python train.py --num_hidden_layers=10 --hidden_size=512 --n_experts=32 --d_expert=160 --hidden_act="swiglu" --moe_layers=[2, 3, 4, 5, 6, 7, 8, 9] --balance_bias=false --router_z_loss=0.001 --init_std_router=0.0159 --lr_router=0.00139 --optimizer="muon_variant" --learning_rate=0.0153 --beta1=0.9 --max_steps=3862 --dataset="wikipedia_en"
Below are experts of layer 5 (counted from 0) of a mixture-of-experts language model. Rows are named router (the router's row for the expert), gate (a neuron's input weights, with its number), up (a neuron's input weights, with its number), down (a neuron's output weights, with its number) and show model dimensions 64-127. Each number is 128 + 32 x the weight over its row's rms, rounded and kept within 0 to 255. Numbers have three digits each.
Before each expert's rows: "comes after" lists some tokens at least twice as common just before its tokens as in all text. This comes from a sample of Wikipedia text that the model never trained on. Tokens count by the router's weight.

# expert 9
comes after: " was", " to", " he", " were", " is", " be"
router:115119223157158166158123078057155144138113156103129167172144151089162099140109129153176101099175146147123108138133089132104147136093174130149128192171101132170133083162154140116150111095060158
gate0:147170192101164162149177142108184160130167149148094102081170146094129164137102097075095153111062135136108122109123130124138092105124129141134151174112122142150074161170130088188183178078118135
up0:154173145117098183159060081144098133075119189172147144164127149114104152117178141194160120145126142150063116166137181131122176148145162091051179133195113108106109136120102148105093052134126140
down0:140143144077183131155111134126170157096178133114123147151137124074227127127100134119173071086142092134123102137056089106126172153135144105128119133079158191144144136128105128145112183078125162
gate1:152070172109137053149116141113131119157135182161128148118123253138065089185123171113133109111143140063170115112155113136170145112126140148146101129133116140149170084161169111085111151126168137
up1:221144193132163095164110116138116080092150116138117090116141170190096166081134116056097104131071159076178110160139098118162145060163107095140078158125166125140150115082164103171104137172197188
down1:130100191159104153128065139153134154154094167159121089123080103144123184051142164091135183197132137159152149105114085138190058095138174135117184120114154178178069162135143133161097158148115127

# expert 3
comes after: "-", "|", " |", ":", " •", "=="
router:180143137177129135127142109149158117159159168090143126145134170135150078137057094101147074145132155144105157081103122155062166121079157081143114154190100133124065080113125091134149097138069156
gate0:028142164107121121127095058111123134169078143067115149119134111096168115154179110130187171166075168116107146137154150175133138074140130120111147095109190071155139131125107144083083128065096135
up0:180087107138105108133063170153058095126207121176103106185107176172143091049096133082138094082150152113113107131141096091113110089118139114149140130130104181084132151164142129156162097099140051
down0:102188164129084120059122096108154187106103085150071110129136109095076132143140124154116117072149141179119100151111123137144115064140120200143098143132155110187183120179070138099123089136172097
gate1:169120160165130100138151102109132110114169142143112076090142108136127127161146161142169132172103146073196129146102193156130112145130085104184100125163109142139105098181129112085124082116070208
up1:148190153064133082111100134130172149129084113099118201152157147103104145145101154149128163089210098129103194152158084084159102205133100100136087092149128091134169179149087130156140094146114153
down1:148115098091142085114165129105117151117171136079105141089161114144121101120114143146153098171102182130166173131089140129154123094107099126134192092117159111107160166122138081151065111097151119

# expert 20
comes after: " a", " the", " and", " of", "==", " his"
router:116159114139164112127104124088134098129087137142131146125151145095176086133115149086162132112141148147190105083164117156120143113094110128125170119108124170131126090144092107091151095143096200
gate0:159090096167143085162164133100146154098164159094125114184122164158094127200159116084090147149112186162126073151103103121121135074109187090126107175152159069140075135151151152151099119074167134
up0:116119143187085105102163167151118122129099164058101131095115158134084143119127141136159114098107180118127104101118103069131162068151065151145116110167084169131078121125114114179132094148118102
down0:147057172154113171097098114198143146141136111082133152119142114150090136139105197149125124139077104142070123117051140116117112137180108056160116114164164107110088152142160124044084153133146122
gate1:146101153112103130116115131146144194129167101067172112115153135151096147118090107166161147159172123146157115151142099105060110106175120137138123126110145128187125126064108132092126144146203106
up1:157149090140075145140159119136128151157143150053154122140089179158122141128080133195196108132174122109102147122083087152111130102140100157170155137116114176135155082143152134107135149066106158
down1:151083140099132091125101068111149124120125172125154126152185121143126193197169195139103072155108129141085105131112141142149098147076121168110169096189071134136137153108140123059120114085183154

# expert 29
comes after: " the", " a", " his", " an", " their", " its"
router:164149152156153102169112112078114074137147079133121108160149139102146131087075152106119107121166111132181080125178119194073145094097166094159131130117118124163151101167111120118133114126090161
gate0:088111099115126076107154130178124064089120101166175147132089123129086101132115131105173145118161134170137146128124191069168194072129079100141129148079137182115111094136085121142168114121133138
up0:167146146134132127136192177106139096162126146155168104122118132124123127032165156134114107089120155142080123126134135132155127163159183118087096110128097047132134152063161134143161116148074090
down0:087090150156171100082105127149152151117145068133079107104126157106139126095185148082155112129140200119132082126114113054158173192145085124154088098159179080096125120190086137089090175178105136
gate1:200164083129193137135101106126151094152188105098090136126094125118127097152131125114174123115117166104135127071145133168136117182087048099108092130132091192201103141158108105152099058118118101
up1:074078126133117075073089079096158096078092063130175152098140146125101072099141144123131118212143176102133141073119142118107078093104123127100148151080176089147075119110142146115133161105079129
down1:119093141171126091093136087146112175154148100127142177108142149103091065100167060147132132102033141105135137126145168101137110089084137135148167118126106052161108051172140120100121148123108197

# expert 31
comes after: " |", " at", " the", " in", ":", " New"
router:144203107160148107081107152154164122164129108140134123131147129079114090150126081133117104118175183168170109115150098163115101080101089123100075176172086155145086114096126148090162054131112115
gate0:085080147132169136130142084050079136121111081109113112121069106088120092129125132065156198084148130168099158105076196117128158165086214149132187115112136151149089204099091095119115138127072158
up0:138087039151035134135123172156112151134180168181116108176132172107105163112183073165141107145111164124089234161114110166085125130149096103143057093127107111134130085146151152112136123141122049
down0:095106088099136094154170120132059094169121175101179102157131092189125137149150184130129125100112123110131172159101060150144130088102105136157119185141094096117115088068112125164163147156184101
gate1:135139152159146122132106166079109136126135141097098150073134075105175143114092139162121167152142085094145093083119169131123103105074177098145188157132129118125124093054126098175210091173116152
up1:141170158157118105114125096196141103079156084108160166129175168099150143168139164119122111113186135082050106130117105168080164112205119197096087101159111110163172208109131118095131107108169136
down1:141214149186106114105146101106110156121104105110131180135133156153114117109118105161070130138115126170068080185154074154144144162125168109140133107190168072171106090137166118115092150144185123

# expert 23
comes after: " |", " ", "|", " MPC", " —", " Candidate"
router:109174143154170079074089086117125155151152131147101102114120165147137128114048116082186094115149169119139102103171118153059110081122162122070105124111104153158092131149093094095157109133144169
gate0:049117143107154077156157113121120115145159125138165098183152128112085121110123118151173135171159148095173113174163097126090145142127136126159142139180098100172116121143085119138121115082131127
up0:068165098106148076092179129182135112125116128113149145144099126118110100125121115115107109071132155107126147040119131115110140130145134099140069145170132170183160164073086119152153121134073104
down0:160097109118158096151109144152173145133132145147089113177075089143115150128144097140184181149185093147065117164155130202139167096116148189158175104138161153095181114132144155149159098120126085
gate1:107068141165138110087126112121107098150135077062095131105055109125125169060173078150131086065133159082145187101081159163121137143151089125145103153127129116162098113155115052144085130187095152
up1:155100170173126147114098104150116158083077165024111151185118193122161120095114143155161133132121106132128088110136103156071089174136144124110109161125088152105125122146074131127111162167201144
down1:068096084107139127106102116154116139147090121083081106147032088119167148136123153130117111143153129134190117145127151113112137141099102128096138133163096166140151126101156147119144143109149157